Experts of a small language model.
Size: 9 layers, width 192, vocabulary 16384.
Below are experts of layer 5 (counted from 0) of a mixture-of-experts language model. Rows are named router (the router's row for the expert), gate (a neuron's input weights, with its number), up (a neuron's input weights, with its number), down (a neuron's output weights, with its number) and show model dimensions 0-191. Each number is 128 + 32 x the weight over its row's rms, rounded and kept within 0 to 255. Numbers have three digits each.
After each expert's rows: a language model's description of what the expert responds to. This comes from a sample of Wikipedia text that the model never trained on.

# expert 58
router:076157130141144136166102101156146109151095103147072091124100118105122133135167137172116040110147147124136117172101140134136112138148108080136159141130137178136169091155111104078138134129167174107164136124046166141054120085124145147079162128082172059149104084144091193129154079069133182159152113088132113110108129192119159081092109133147165098241143194153182139122148126206128120110131168102124125102141126103125191109124133120104085151101171114156085073144112199162146122205131106135103114151141123133088191148161126131172140143111095142082084126107116141150149135120138149159
gate1:130097159078109149162145128093185126194097125153144172073120112147174154215115124142187097140140108104067160075108171118112125107113205162125138138124151104142122162111123126093163124079191107141108130100104119103107126144098111079128135172108136090100109156169172174142164107098129152066113162126150141169135140145132221081122193108137146099108064162085124126118173155159130114120126136134085128149113136082188138122084144165103129161074173109107106106139098147183114120134171083145114169090159072099138201165107123193167170071129104143108143141157074100122113118086089148182
up1:083125125127105134167123179135138190152114089132141121116148136116152179176138136146170065174120213155102146098081146132100149134108152070123158148125173119178142178088141142138187149104161107068151135117059166112113157135136134169161128204104160131117122133172095129108225126138150165140127155124129076150118123186091148132120090124145115090117171211142140147149181128151207082200156055101098101108077141068170147135150134132120122128052121109131128089150138164125117157163216108138167177130140098121113156080090129114141139143134125109129161134160111139175092113102134108167
down1:161129131101093137180147094158079146147151145100143153132086112079127119166100044146128118166122134087152155087159135110149108091158173123131106094119156097143100161126113156095159128084163154099137142108186147157141117074112183110143070085087102096126149142179182141192186143124115136151093114149195128143155073148090160091142162143120189150088086192129106170180183124154055114123120123112132137173155137096147145105119166094125138117148098066115114086181169135128121117093194134190132122152174138140107148090077107115111099067099147131126138152162088181070088155088055112166
What it handles: Raw byte pieces of Chinese, Japanese, Thai, Bengali and Cyrillic text, plus spaces and pipes among numbers in tables.

# expert 53
router:110132166145179207123081078194112153175169130133097052089112110106079168140151177140078124126134112093148158170099121124184116129145079125142080152153135117129123050068135139148165140127086125128106149137111169131158109120095125148119079122116157144156081124159123064083155124111073104161097087088126124098130156159107064113144128149149125085154143140154099125176114138188102137133141115146181167143191119104107152172128148126106144139133146100148105162133139116069177127116093117109074103106097164185100181109175148129112074116129137103165135121196176141053082102043075162158
gate1:117105092091108134130147139134082125123153120143145143122077097192125140172118130162084144100139058126103217076195131149107147219098136131137104117124125096100133112195144101154059146121202141096122082113146144153126169162160127161118083101101123128149048113114056141125139181107118123118121101173155098103106083057125157125179169135199085103164089135163091111207113122111132153156105156101183094127109122100122141145048189171139131123158102115081181133116132120096111114107130104156116143122148109134089079112126111083146082134126100110167129102175126103115148092112124195170
up1:129159108159147161178097111148110149120093143132147142184144156156183114145129079101158113140049145169146143140136124139112212089176117138161151107192105117129162231080111164105158097146173164138109131128146167183133161084131122136085127088128135071143103194175108095161176073092086139125135095160108099139087134160119131140117150176059178168117101179075200126074113161179119118147134123094118116092116117145140113154117074118127088080150145084188129074115097066137158127114118101066150157114094180146122092115112125126138143129163150121067146147124169136072161113124113107159
down1:166112154118116113130099147185116151049056112140133170048161157083106156153136133185083122130074143102140137083144188126099133100217102142091160164129056131151142117108139106151152132116102137139124129161128122113104122154114108167109122099148216074188106137121098105156144204108192135143102109112126114086146055113149110152184142124136157101163112097139176126081105190127153135140108144171110088151171144144119149173098057080154160128140118133161166157115122185123175148080131117114152159144119135095136110081164148098138126084030137134066086148126105154150126137119083142139
What it handles: Opening quotation marks before nicknames or song titles, such as Henry "Billy the Kid", plus em dashes and spaces in tables.

# expert 3
router:143138127099108147149128114134135090147164158120108076120149150119149148088085161147044129085185154108176106142131171087106105137157099080140068163159127155153123090135086146087100123115102094145131139092101175121098137085107116125087180136102117096104121137078178090186096130176162089178188089144130134153099140131140146122147159094079179087115160096120167144140153073081089094176100103140080156141141108127124101187101178109155086095085105049104118093080138103132161111111084145114164144111156116124132185102073154081104076142108109082119145130150189172150139147104095059214
gate1:099069126179070103112082145144149118117124109121094149116148139103121129115127090142104172124118134118131127155103143117124123115139139184090110149169108066090119102098097065108106149142165114122156161117113155175100141121083146153113117185121182098123047141082128127083078120136156097058142099095138102208161171123072102138114106114143211114109153101099067166199124163144094159077167092109102140139191079142168117121124144157030117161106113129102165159102140177116149168119092120121135167143103136108116102170201096188123175122083119082142172071161128154132150127168166170147
up1:136165135177151137088167158130144105167125159107161091114142067097129124145192103084091138123108198147100122139065080185156061041194097110194163176078133162158148143108124106142138047116122153092140140189140114101090120120097088121154099107136132118147167127124119128136158110127106161118134133161178146082172108141088174115140113111112120175134132168149172140073108154116145104097114180105122130155073146133077146082037117164191158135181168174133138118110126102092124117123160132066083106133127093198110134110169114143105112128180173149097141097099119071110137150153124122086
down1:087162171113135055094077071104146160170114158154113134083125120145127135131161140117120072095107119093088178191156135149119153126135130199115129126121175105144091167144124095220129156148113184116154139147122205132132100178071114100180149131084132126086124085171103115142146122142137146130147095133105144167124081143132123112143140115145110128120106239164150069112083125235136074132133096170114127130181097102143182127085146118144189114150102138172096105111147128142103138126146136105069131196105114101144138104127160194180125162154161122034128138126100114110110144117097112120
What it handles: Sentence-final periods, often before a paragraph break, plus wiki heading markers like == and === and row-ending pipes.

# expert 41
router:144151120173107180180164102102156099094115105121112125071123176088107171158175152155075178140149115192149108162109097083132098126138083160108117164142160099156097109164147203093176133147141153045164118133125129148158130101125145117142149115103196089105145105103156136149119142141167151162144069164131144111110175124121140113185109155180129075135064066141090170135198090129082114155054136131128135111133176114064148127178126081139142127079149120121124066124106126144205164111134189131120102125180101169069120081127091128101122153164145167107092071158127181104121162127103109132
gate1:115142062086164118136147140114128194112113078146181118093075085076151093144121122133122094131164147133113087176150116163085130127117107178143086138117213105116085142132052157076087061119127109107106173143159133182167115115113070129184109131128122148105177098122185117121107173150200078116118112133088135144101106167122057175058078139153149087122166077122133153106197140155146137143094135089125143111128140134083108142137140132089135167122148183112115172136166067217147107116087143145156132153098111105088162115135086142131123119178171128135115105117104089115124085150125086198
up1:090104064189127097111100176102132121169118128100117162066141133153151141139100131158182168106147146117097130131124078144105061102172120123114118158067163171081080162121092106070108086114076174114156142160177136201142174137094111078148091125163127135141125089110177100116115146156148137140094158103089170157170171118133163219114142156191149127132150134096176128142173129122164116152150142169151173159152073164155115148168145123095123132112105135116175094108085121198124166075093071098079101163103152112093145133145160110147152106108189110064129099131074119136111164061102128163
down1:095111128148178086138103094159135120173094084126153149168159130121158107097149165101179175119122081127104125138169107061114114112141143094154139196128128158093106089141173132097135129101102109098172129131077099171066108138089132118099144153083163122144183102154179145123071103199131149042156134180079108132121159114085129108098125087086124114095237128089163138093121144084110118171090129145149106130101116136147124183138131148131121035091203156141126146120146095131120126115136141125117172120130169107108140151166188150122212087094155134088112133045146167127167175145094122142
What it handles: Table cell separators, line-ending pipes and header words like Candidate, Votes, Notes, Title, plus sentence-ending periods and colons.

# expert 54
router:187138165103123103122130131127172141106123119066153133116110132074180116123117132154068071135116117152165120140131144135130128078051101118145127136113156109153165144112135126093164176160154125162142122119081120174151141069115159136112142140189142067135161124133137072157050121168134111107129132128123154175131055147165137140092168164129077177150180235100143107143109073077095132187135106126147142144078089121126095096107066186123144138140189084161108098109178089216187120157119143091124151140081144186102162164113131084140103165132174136076149146100120086157126165118109146137
gate0:161121126119159125089164116143139179176061157064129118106166083106178125172172086129095144174141131159141134191166179150063163078125125137150116086158120171151153148146113194106132169143121219119169116143082141157164083137104140179077109158147162088126155116183100124179071120145168133059130179135097148175151059096083111121132145138198086122141148168155108136120130124139143186122121118140120113140147122147165128067094168094053179086145122122141158164119151149186115128139136099111165170125132107109117119144115118158121123129112097123067099130111131103176117155119134167221
up0:124143082017118098120200120160117187148128184107097113115160081090164085157109076093152152098071135190170125166146139151085164074098119165122119060069173121182120083134174136113097152204158142126172100145106102105135092133109097131121157130153132145104148169132139126140056071112119075100136134100110160159139099125111099135150141158160081144132166157144162163175101124071097173119097123137152151077129106137143123070090175172109146135134128094161104090095140089158164145146147144123115113104119141090115163130130093093079192180181093170087126132108155164127144128142142132188
down0:147213160119169105155147146103166081101111158090099156129103102127086113056082160176131100089117174127138128090133073109144169158148123062131129116171116100133157081085150180100227097201116143163096121128162109129086147130157099102130123174148058114134113116086116117097114155125090113178077175073158126070088146131100087122088071107136163126113106188104116132137090158173092122080155144066116138113161143119140169144129132096110162122139143136081155157126152116079087131135073174106085115120109116172085110132071115111091148166202143162159158148150115124130122094082149128087
What it handles: Articles, possessives and quantifiers before a noun phrase, such as the, a, its, their, some, several, no, all.

# expert 38
router:150140117150170144164099072149095143200167161105115075124106107146132114137130136105197116078130118143134165144108135104130087123092127110136104131149158156187106146062158118150143147172109096083186106176137050135151112157122164126041099097138113142093110131073133106129125088149128163155073170117081201065153115152189146127167131133071152137175107091100104171153141110171133174102160104048159128143118122104152132096100137138203085175151077083151150096142151123089111120125064193148109108134117129131104078131116120144088067104132114115124142082136097084120156128155078084074
gate2:116129068081103175140151108107178128167151191131128120193135156122165113145070137103157071149178099102120139090153116144093124157155225177089217176107132137125091140177201077179148110112085102146102133105204082144132155155115151114080108153117121135127144123137106103110078154106177074091129172130111158171132141130161112119127103098126163150156121200142097096124108122131105111098144113127137091134117151125170109105121121160105194142089173066119101115114158061128188126143105157147096076121124123175162124106098148187133078140161071124143184099156099079107160139122148077133
up2:129157163170109108187087164096136129140130074120124093128128106103140124132149123112128172139097142121140129169132174131139124053160093083167112089124114140186104076125100181123095151148128188120107158125039131156103092144117124175172073161117167096134193052072115164113161146161123145113146089111163153192106139090117130137171106149132099085086107132172154127173123159123131125084087148100137175130150075127091145130230141122130104139122089151103071186161070131149147177119137113108167182160147122102150132109095158061184158124057143115101068121118136171090093087115112137153
down2:113112032059132122200100147172129151115140136140125161143143142145145047119182088104137169081164146161187109091153094152096152133149121105151160077127120090092086068112103191121146053091188139121139098121087134104135087092129132170104093130129065097189123137152153145115170115145133116116120137111078177127096169117125113148120127168132128131119140091141084107129115139097115139130113155081075082133172042188105146155115142097138085163129149086128163124140120126138121119163145160110144138182193167118126150132111036084080135139119136122134120133187158156118085107169173147054
What it handles: Opening parentheses and bare spaces before numbers or asides, such as Lennon (then…, Reach: 78 in (198 cm), table cells.

# expert 14
router:153142144133136082152126077105153175120159085089125143110087079099096160135128120200092118115100084123200150117170111140081099106135100062129092181120108089105158176101125113056190126187159064108080102127106106107123126124157180094117119133121148172148139144094098129180070137114086141183160195165128167177118179123137160134088067177126096133137148142175095072112120086104141090131175134111135127162153159112174129135106135085144174103171133081142132153104119165123069122154105141083066145108095168100120110151156101130143105146122164116142202097107142121130156178075062091111
gate0:138160112121110161126098129089155136154128149102098118128132075158139106165081066107153155091106090135164125135177146115146108125104118123147101120075082110086187192105157118128120144091156107152154129106140150145129110102148120199143027162145171129166105180146124145121120129158134099075156187097159159110129129226126141158120048127124101153087083165114133129171076139122145101178137125171148059121164175218111076065159113141094100110161120083134116133086139133125066132144105157074148163167103120132097110068170054119104135107130154091155097148115083152109138156113071124155
up0:125129074122114156150160087133134128142119061176080099156115135145134088159126134145066159112129090130121083148067148111158180146119077183146080172180112157162136129196107135142081114104063114148125082120136114155137173099146196116123176106125140107101095112099116174161113107169177128190175119165047148106088096143145153164133235142075121153097153134163095144159166122122122142092086077139145124097129180049216131109160110166184128165104173101129084180111085095151165107105133115101165112110140106148104104128137116116154109136118112114113139096109142132116104167122177181138
down0:125147060121109117127139128158133117069151092118146135078168094139169141168129120137119162137161103116045155069115149104153128144121148109166084154107084133176114127150127186255091154127157158120116107168159141132177113104126124120149052155092138118091132110097138122108138122126110121122098172140147174115129199105066127148165117145102122120135129056096123151134127107135045102125118116126116150163107171123132105133129163141146173116145127083085131126146116142090066103157150163118183204095120200159087124095130125189086116165042109189068147128159138119117083173115140130097
What it handles: The word the or The after prepositions or line breaks, plus list dashes, colons and == heading markers.

# expert 59
router:109080086116171095137133171125084107100113152147086162158141127134167124134134059061183088183128130084075147083150144156084155151096169138156156097097081134072198133161082113157131159065109098175167109122127111110148128160107129144152150156143098156110115118146083145147134116163157104114128131149051147159101106090094134191079192091167115159115103084110117132159114064164130094157175112137076059153115084159147099136078120191069143129129127086139181148110145127157106119115076094065124150169065093111193149169146078160141132109159124152156153133134106131139115122142126171174
gate1:124118134107105133132111177122113122149124159158135194160135150145132099103081173101143067101127167151166113120143168110138122146108149121142175093133176161193137133111160150136095174143073166130102117146107133110128068104126122111169120164175113093191209112163120130168142160159117127105121095125146156125071098139133160119128080149118132121053104181064116099112122153125112166117167122149168103177137194160156113102089127141164091058150112112084159146021173111124182151163215118196102183155154085097163124097137128136155120104116111198070187145094140100127133162131134171125
up1:097076140121135151152104130141139117160136149180194125171076158129127173111141124153103182114129107143164079086166120059089193174106082097143150199125125137114109110117159187133133097141136143206122056112126182158120100197116098070113091111171078175150058158133092135106139106152117140166047110150119138113082116124132122156133103133124125175105154185118153121154127119149109093182158126151130133123066162149110110152112108141087176133142068155124113142079123153175110129135150095133118132153201097093120115026181133141117097137134112181115181150131131050129150136114126089110
down1:108123088097160139126101151116062077106136097097106161148110130110142133115183104074166146185120133152121133164145140133092175126114074147102113165167112149081080118162139154161143147188085113102187135125179176114152156134155139089118072127176154171107124063152127080148145134084219072126058149115151136118136124125156129093153166087083106136192111151112102153115166165142105146167135141100132158182139146095126192120139125126105135148146094177164133114080151140093143184207102046069111084075086110112124155124110141117100134114105212111083107140124120113069132071137114129147
What it handles: Bare space tokens just before numbers in table cells, dates and coordinates, such as before 22, 2026, or 51.18.

# expert 42
router:133108117088150073075137122078170175177133131104159114194145150146125105129072085120101104164082155183183072148163133154133113098091133112091151163099169090112145163119134161155142108151097139094153111128152158124149130150084120143169128165093164120121145129131152100191065042109157121135099104058157118139167063129115125133128158158113146143153161155156119129123114115081041128177107166176150113136136158089192124103086117152127182108080151179117139111113129171146105139136198145044104134057068132165144139132097183090162117100148110177100165116131102073161164099127132149102
gate2:122102130129135084133114166123090178059143159162189152184124147165133150154083114107149072120118109184166158075166174133091177144057160112118082095112092142083089130132135123115146143102156127136154146168124186162141093219072135107146148132053118117117086103068121102123110128145138117119145109115059093094140113098121151144104165103100161130099144092180163139107089083078142144124110113148111151144113110063205060103108128130111105132137088106067140099104172099145169184127184183115062180082115161103139155173163147129136094124086096113107143154141155130138129109132149186158
up2:081107184125113104116171146074114167099167164170189134167143084125124151106084126143101088085083113113143091124175107060139171120135148190078089140115100115130101086101138113158126109142134130176177053161083122073138145171103178076160119141113163103070110161101119116109138081116091159103097066103131135104144140155142089168158165091135170156107140156133112095134114108145131131157183109130149116125146186104134101115105145198098096118110168137123101067088122166122148114112186159088086201056141146147139196130083190164168164120153096152117174135160123095108142085124073145143
down2:118083152134125147137130138076122104076155097125111188198082211130110174128131112116146113125164102158222150103153150173103112094172134166064138121175103161157149122131180091130129124162094164107091094166122148112193122157140108115165126118125188104127146165145115125102117151162180080156149119087163136098126090133098107206176129122153120097122168153082157150106095159106138122123110136089112164116101100090095146157118128120186128092123146085139066143131122142188083122143168173132150073117120105161098079070114164139126128152081116092041127167068107140111158120088054079097
What it handles: Common adjectives and content words in running prose, such as new, high, such, common, principal, able, given, full.

# expert 24
router:143112146137164150146131160116109144186117076137108112122129075071112124121112090106075081165120086119148199059089147107175113091150122103125135119160149132122087104078172150145164141121132097061127138139079124122077093142177172128157128071095146114091155142184123092162105123147168113060188130140138169124155137092127068114099166188150138124131141181141173174105125138219117182173153163111184145135081087131050118076120144066126120166097175124146101110161110118126093103165104178149129114112125065069131127176086169110099096145148128151141175123123128108193134097109126151110
gate1:131058094064085114110171123170098146171120104112111144116164105105173112132098121134122144185146082130118143141145144237096158095128141202130155127126129133069106110115140141152114109061098104157208098071126087114077143089153171115117120131182083157155115136106108154125081114121135088078110061136107171082180095072061109135124159156110138120150184168145192130129182153188102129122117133074126126099104146112088100101134116147105160135093152099145111097202120118124111116180135123161113109141177083088206128148088159106115082131122144117147133151117107126218112128146122123126
up1:162116148160090124133118179121140122078103131082145132101167113092189127119108176148086062154136111162133108172161106103136113153124105115152102109157152137107133174098125103118116089074173128151045155115105113143142153082167134124144174107137130150142059154155129132172134210161116140211103167176109162167060180126197114156145119113154083157161070110145153135154162127059148081139162151135141156125082187160096156161117124146122124086132133108153133122147114098072132071117137129119178142158117213169092153074131073072132151121169111189183153181087136111109141131160133108153
down1:098086092129168177200088112132099105128135112181101111104161140148091177112152125100173156125106107117069104120133160185154146148167112127164149120086201152135152148108123089164122074113106159103195142128184140123165140126169024088157139099090124094160118086085083174145106116136096094104142099128145166106164120159110125125153111175140140109091168067159100114151079131117192154166103147159117153126173123132099103191118082086041126124086146105076139159128148147154081121113177071134094123090111133138149135133112152104140069119063117167121119103186122147159181157106090077111
What it handles: Prepositions linking a noun or verb to its object, such as of after release, state, one; by, against, during.

# expert 17
router:127118079099079113094093094195125171119196084158116139122178107164125146118154104172117196143196104124168110148138144143091144168103099115106165111128134141123070086144162176110121146138096147121099064157202129149132110100168149119105113067175144153152167131113150091094126179150155130118178162068114107110148184139191097102085137121083102125112086150086088136109192140088166133192181180170167132090087118126108170097132156128123122153124103153109114096117161171069126160119166174056099135151178099146157120078067107125146155113125114174116152123116144109108156053143163125117
gate1:118135046175096138124118145140127123170115116154145121136087119204134136140104136191076116163159116089109128100160133175139153116125198106112164132100160138103159147148149107117138145133141155172116106148193179131121099145100117114161110080135169115131124108173145101147166142098110132093116178099085051138153114133122162154104106144167150125158150116092115141192149142112121083158151108239129128154075161136118176186142138133111158076132153159166171089099151167121070155154180122142123172153114087129085067182133082114215120127152071114218146128161081120138173079141160110097
up1:073165130120100109087152124124103121132196105146139094172148153123127089126128123116116131128171060177133155159148053100135134119063185079140107094097146117087145179135140092135176106125179177139083174109141102164131099134149185189131107166177095160080115157096123130107141150086106158176148179104166123137166115095113066185128171141192169108088183175159086118111152131078135165169075119182152180101133157151163155147095152148171159135081146159163082123136127136176134116145156140121120101137110160123134098170118113140182117165072130161108100089158143157160190145141201144094
down1:152174131166131161125180100171144134147173124179096202085134099169167189103157102164106102118115056112116125168118153069169083094130106175146167101129122089160160116104074145134189074150126147113133128128120115088086114118167149114078098132109122112140172084086143062125131140155092093197148139137141122151154116129089124074133120142076094156079079118149107091160127120133104117132151115148166068120151120129138116136157162059192084090092128091096165103064157108135112149148163131118105132168112074093123120094082204139069173153139156168145127116057106066116080131143120159098
What it handles: Middle and final pieces of personal surnames, especially Slavic, Nordic and English ones, such as -ović, -sson, Jones, Wilson, Weaver.

# expert 18
router:106160128120094158182170134086187155096166139082121164119140187089107124129115165130101146125120149141145124128087073041153152086121115095100145153140133099183091133095106157135132128175124158174086148152111085124160193139188113171182150170112172131151163116116146187147143187063153141082188159122088090125086105158158167091094035094133103125142089091159143130115129092157091106179106157187166152099149177141078124082147095118130148097145133166091105073109114166121118146169148114153069136086114126135068073126099135111166099131156131133114097156187120155101092132154099114094
gate1:111087133119140142151159149108147175140116106135139124136121168164155125140092133116127135176145105133131144163153055131038104077122123096113146118120144106123168142119100132186136198163188089131122124119058067085091123145107127108139144156114114124161170055146081174136105134124144136075204145111132136123056159097145112190133133073118077095096139133124087113146135129122125076156130142117149108167118144135095161100131081110136176071102116150037150123139120199119103108156145100189150120143110080163104098151055088158119083110143120167183086166183161102115181073155103059123
up1:106146160127083139113109085138180119131141135125153129128061131166167091104123148146137074074120165090098140118187179086110056119156181093140147162177131172141110169140255132102165091059111146138133079127162082143113124154114149176130123135147146166115152097087102143056087084152096115160101121122160171139138119134121143142150147153147145129111149129136099093117106135158130202076117086177104237097125131169180122101203136115103160144162151125118142105143119111073139147118123172126128126134163126132125053139132077155109081102134100123130120091067149110086087108124137100085
down1:152082134126133143139051163101152116150102132155108107138148115099112134166094123136187206099102133126022117175078065128094127083191119111134095098094170130161144168133052139087025172089127087027111120166176116144101123100165134159165136089151131119116117116113119069140077074121164136117150114147095166149146126137114109201115172128183112117099164139124093093174154122108127113088118127119085134143114125093204137087119183208143123126101136102080142137114080147137137132105157120133144107158077132140138120076107137114109167106118144132140122085082131078125154148105137122136
What it handles: Pipe separators between Wikipedia table cells, especially after row numbers, plus the, The starting sentences, and semicolons.

# expert 2
router:149118153111126116172047128135117153119157175148171150116105098127074142118069145136135122124168130170156188145138128113175131222117135101173138138116145158111143156107136146114112137141098165138200103138136146132137161124089159084142129083096153113150109107114154117194152115094113102083211111106093173106123195132175097142179068096127169160189103099159107158040141116180163159106122176141154148137153192103159178095120143097146064136149117158113139103152053101122161131103125078101102092103141108139119150087162090135183137201110102172128169088094156125103107096093081138113
gate0:094047089135133224143150123129111103136147113135147172168113060123163161133146108079142203136183139153117154143123150144110144166174149118132106120149128068110155140124138160148104138113070121121151063103162117109107151058139087125110125149178091111139100171148105180096131169127100106093163080167057177164125134164057123127176119131189122137107138118116165100142099114190144210161174173124162111141093150114158124085114102142126115121171106165104167112131138144126143126095141136146082110147144144112143181131104093108115134114095128159101215105085188154058153183059135103146
up0:115152096133130086119111153084179118145142175157074147139158163136126092079200123120158173167128036095117080148121126182197094079124164161130130126100078126111081122111125127108149124121136095091131110141140171113111144195109145115085135080118141158144140174101133059138115095141118129115058176124145102101199096136193174144108141091170117132127179131132109133186187195056142114102092074154121135171148114174091113135122159132111143098124114093124136125112163111218131148152163159088140143089133121098109145086076147141146150099142164129141064127155116109179140081152104134206
down0:127126141173124118147142117109134149130068098120076145124081045117101106117115122175145150090135091135047143171168115125171127122188080156150093059116152166158109068107132188131124196135144128154113162122101133135144089117116027179164071123107124103113156191146179159097119149115032145120096146123123100114108108105116102121117176132122162128139152146146122121136103110095162120104139163142096155181162103088179173146123210162110145089099101133069169065139137109106149111117134175125125095185140145132153109143123104179133079138122097157189120080150151162134082194087128109110
What it handles: Words and word pieces in place and proper names, especially after New or the, such as United, York, Angeles, -ford, -field.

# expert 55
router:192174095109154147133162096185136119115083116147233157150161109152182063106072111127150162123083150146125077084129070113127148123101148192134155155109129097115099127111177139085085071155158103141156077104160131126096118108131107157112076140174101161159144168041121167126141122132172097101154156132154125119154143130136136109133116116136145158127144104102119092126160153068132142153162145135113138075040095133091085146171131211148116052061116136112122139144114147100118087154173145128101129141196126141111145116064175095128125130076130184153172107099100119126120138121138161054
gate2:101053109174143083116147169132173110170150091118108105138131103168144134170160078097185144115149158071101152136130142100123171123105089137143111165083105120124031125123170156174088043159166114182116164178140182151067108108141093150088130167139120167121122083047158095137102140119155202133124132091167135156159157123174170105085121102125102074119170120115109165141114151140182153101105102116100073132128117095140182123144152123139102133131182170123167132136064144104155107176116134183103149133064103092148104145117158140158112167151178140172183115057149152136141109110150093130
up2:138120194126059208108130110133152111107132121075094132149094144203057176150132127110160091115112118162107097150150139172125159108164127152133150108082169202142092157172153139130100098076076090107174144133107136119129171160118125080125143120037113113143134167114117096137132133112107093139101108082077084110127151113038111132129154136130175134156120133140153118124119161099087126095120083175141102157127132089111210181083134025115128127137146120133121132114137170091117115104187149090092080148161077111088147114120148178125179104120127172147172122178126144133152132088209162116
down2:143161201144188108152092141116091162146107135159178175177143141066108122117112164155144166136067156169149071119098140150116160140114171156112128179149146110071105131198111137127077137096121091099131095134134115086138092124153194146113099071115149134126125126136168200146111157083187150144175114068158131125172119065184119150148098119125140129102051094146107112121103120135151150135148140110097110156122106175125104118114160214096173111107062140172118088073118081194139124122145129140083130147114139130132187122127060092156166149085173108120147172146111065178077157100122108127
What it handles: Final pieces of nouns for places, buildings and groups, such as station, bridge, por(ch), buildings, students, River.

# expert 8
router:109144153124090121058108094128145170178109074091145099214099166163132136124183121162183057066148115113111124176145143181199124190075093135101140121155106156160120118129108186099107107156106130117125129141127116098107120134100119065124129129094110125170111132157099075104141104083157143060097165167186132086148128132116154095120079066084132129108135130149127139163104122070141124083101103119123138186076129145107146145119100162185136124190141166171067118095111123119100129118205171154096129105147138111129134170081158116188155082113154177185169089123128089105183163102106129105
gate1:141121152081086141099112172031124137128121157092115132133067136161173092169107141093168131123155133076098091170168115195103113094159138168094145099086182114127145154132150090144152186132136082160101093091139192035163092193061070175190069132119146138118127093125155179072151143143110125135123142121122111142035099145107085141153118125083118092097153088154101123142123147154122116086094104165132121107126113081105174146138076119155158104138163135085149120124195170121065147209124126146135145145134130126111138107119131125140156085118181115151121120097140111154141157061122101149
up1:106169134160181084127165149123145154092104188158152115106139185124137149105156121132086124129057183109170159079106110192109185065070115151167092104072136130188134167109094102091139138140138094157108123189138162142168190193131128105103094108101121128172132063097140112098110064079168136121104105135112164085104150100131151133141101102094151130143080112125137119169163133151103121122143183145121096159106105110132084103149165137108176123199135114103146139069137100067132153128130126173162082232110176157125151152176165101099166144092171128186113172119124105088171116123124147131
down1:098138118087148164134168146172152070087145086099131127080183152135165141195100118157095149140091122133221133118096150154086062045132170148091157141163125123102119127134092118132151085104162156159108138125105123156164149155113148103122124131130141139110108159127189112149083139071179110176153167145126085120119131170127103148132166143107081142073147179141141116197090101155082098115131113143140134159120123179118107096077112187153199098154145157117109144111132103104172107131093061115123186117093176187179104101163154056102152220153119116106121131119134134093178175086121092140
What it handles: Final year digits and units in structured data lines and taxonomy, such as 200'2', ft, °E, Born, Animalia, -ensis.

# expert 32
router:150139141152122123116160145108118095174109108124045181126143092082154058098116132171096133079129110156169175126115193159127164112120093119146111148139150146100153144083153148101139123088066153130194143097098113143110177145128161110190119107154107182070152116146103125095069100080091146105167134145146128132167188094132132121165151163107131085174139202060123190142144132111109164164186146103107158089138144117095144114178142128090106186168132123185149113119157082177150122145157116171151106125160066069104119173122186109130114106052110175083162158186119105125088101091112127117
gate2:163105135128133086118122122077109061121075110175121190148125119161116137164100106202066133106082066115132164111115157083095130099091145177102102128138133170044107162147149111134132118140117107127153106157097089123092131157113113154177096141090091154109075082079141139088113112083115107106183114118075106082156147121097177138135170102157132112110165129132174107140073117170122185132171136152104127141104117135196106141145080111121109141185064118058153133078154119114167109129116087153149125140118105082179133217113199139065136121091156122091142081146070188138144113161130140173
up2:147119145111120168091140072138135137096125103117136082146180163146114150085142130117082214157121161134128155120132149168115139162172099124057171048203085153132121118048107121136109178121084124126116136157112066169114156136149140088131153148151115137118163115133069090151141170153091118109123139107117137118155142139102079106104154133146127136124084125084123115185054120110159127131105055114117123110153091100116104097156139099118092126106126083129126133178097100168198119213139145151099028079152118133115112162184109136160130156111161124125199074169078161153151205145172119155
down2:125134071174166105117069179124160097138154101169068155120123119053128152113130155121135142154098138134106153131121142145184151189111184156080124124093112155090070162099162140179159131127095071138081083156105076080136114133150113143120086112113085119120173144165112130102218090094123113165112154110038112119158191149088083140204159124147185117089118101119123109107156194149103099130119129123140092149105147187124119151114165186158119134196176156115130164104064145157082132149110154177155136107103089121129153162135174140098102166129157122121106146118036103168123115140118127125
What it handles: Prepositions such as of, in, for, during, after that link a noun or clause to a following phrase.

# expert 44
router:158184110149131128154120081096079121175147173092095072131083116150120114113138150081161097074167115132135178119106126114104123118083111106147119130177180162178108132091146123156158149130115077119168137196128070095144098164122162128056139087138110147101110114091111073102116094133107128192073151117083206061159145137166111136161135129087107161183085080081091203126161131143107184144197130062147106141124142050187120109103103188159107168155105075172168142153160123097145104150070155153133120153113126131113094135136145113107104107142101122173122101107081085119137153124120098110
gate2:124152098111125115107144134073181149147151213144123153198104080123116108158093169035138113126134111140048143092140163155184110134093166112109117111081132107177078127152147016165112173115097098128154122134098095110177153150117140108116114125119138115147109080139178113105125070134143177074127096136168144112096114139180158105095112125098127141135107109077114135079121056177059131118175099156076146101109133093118137155139142195158168117118128128098122135114142158118174109164182063163120161165091116096153095127144072179167149171103078115158145115176161098095154143147133123132
up2:151075073133110131152087122107142079128062119141167134151142081093130126171122176076077098105164117101095135096110115098120164080145149148104137127163119145167098115116143126121089114106105135109037111154087131174120137134169136133093130135094130142243109111131148117114142100123100104159170144190174138120052131148142168094085121155117133077131101173121059155065118125105135136103132133147097180139146168109141164167152154173173179048099105116058103132160139139127092162136131087113110136191081174047148162113137120165159167155125156125139162134175088146104075099106172103122
down2:130093116114065166112185135103079093155140181150132116126112124128088069166115118093135101116100165102073168141145101145158080101097093158137133118141194117115112177133079129074036119143111140193144150176149122122071096093138113107150164081137099155116160063162135152117136154163086122142114112129130088112134124137132133087081201176099219172128164106123157116162111115135132147156122106119159063140190139117155105143117184125140118105121195124094167188066157133116145097108094079129139163107146144183156137133187189119131162183124102063140182123125112124105147164080113155143
What it handles: Bare spaces and opening parentheses before numbers in tables and measurements, such as (2.0 mi), (1847), | 5.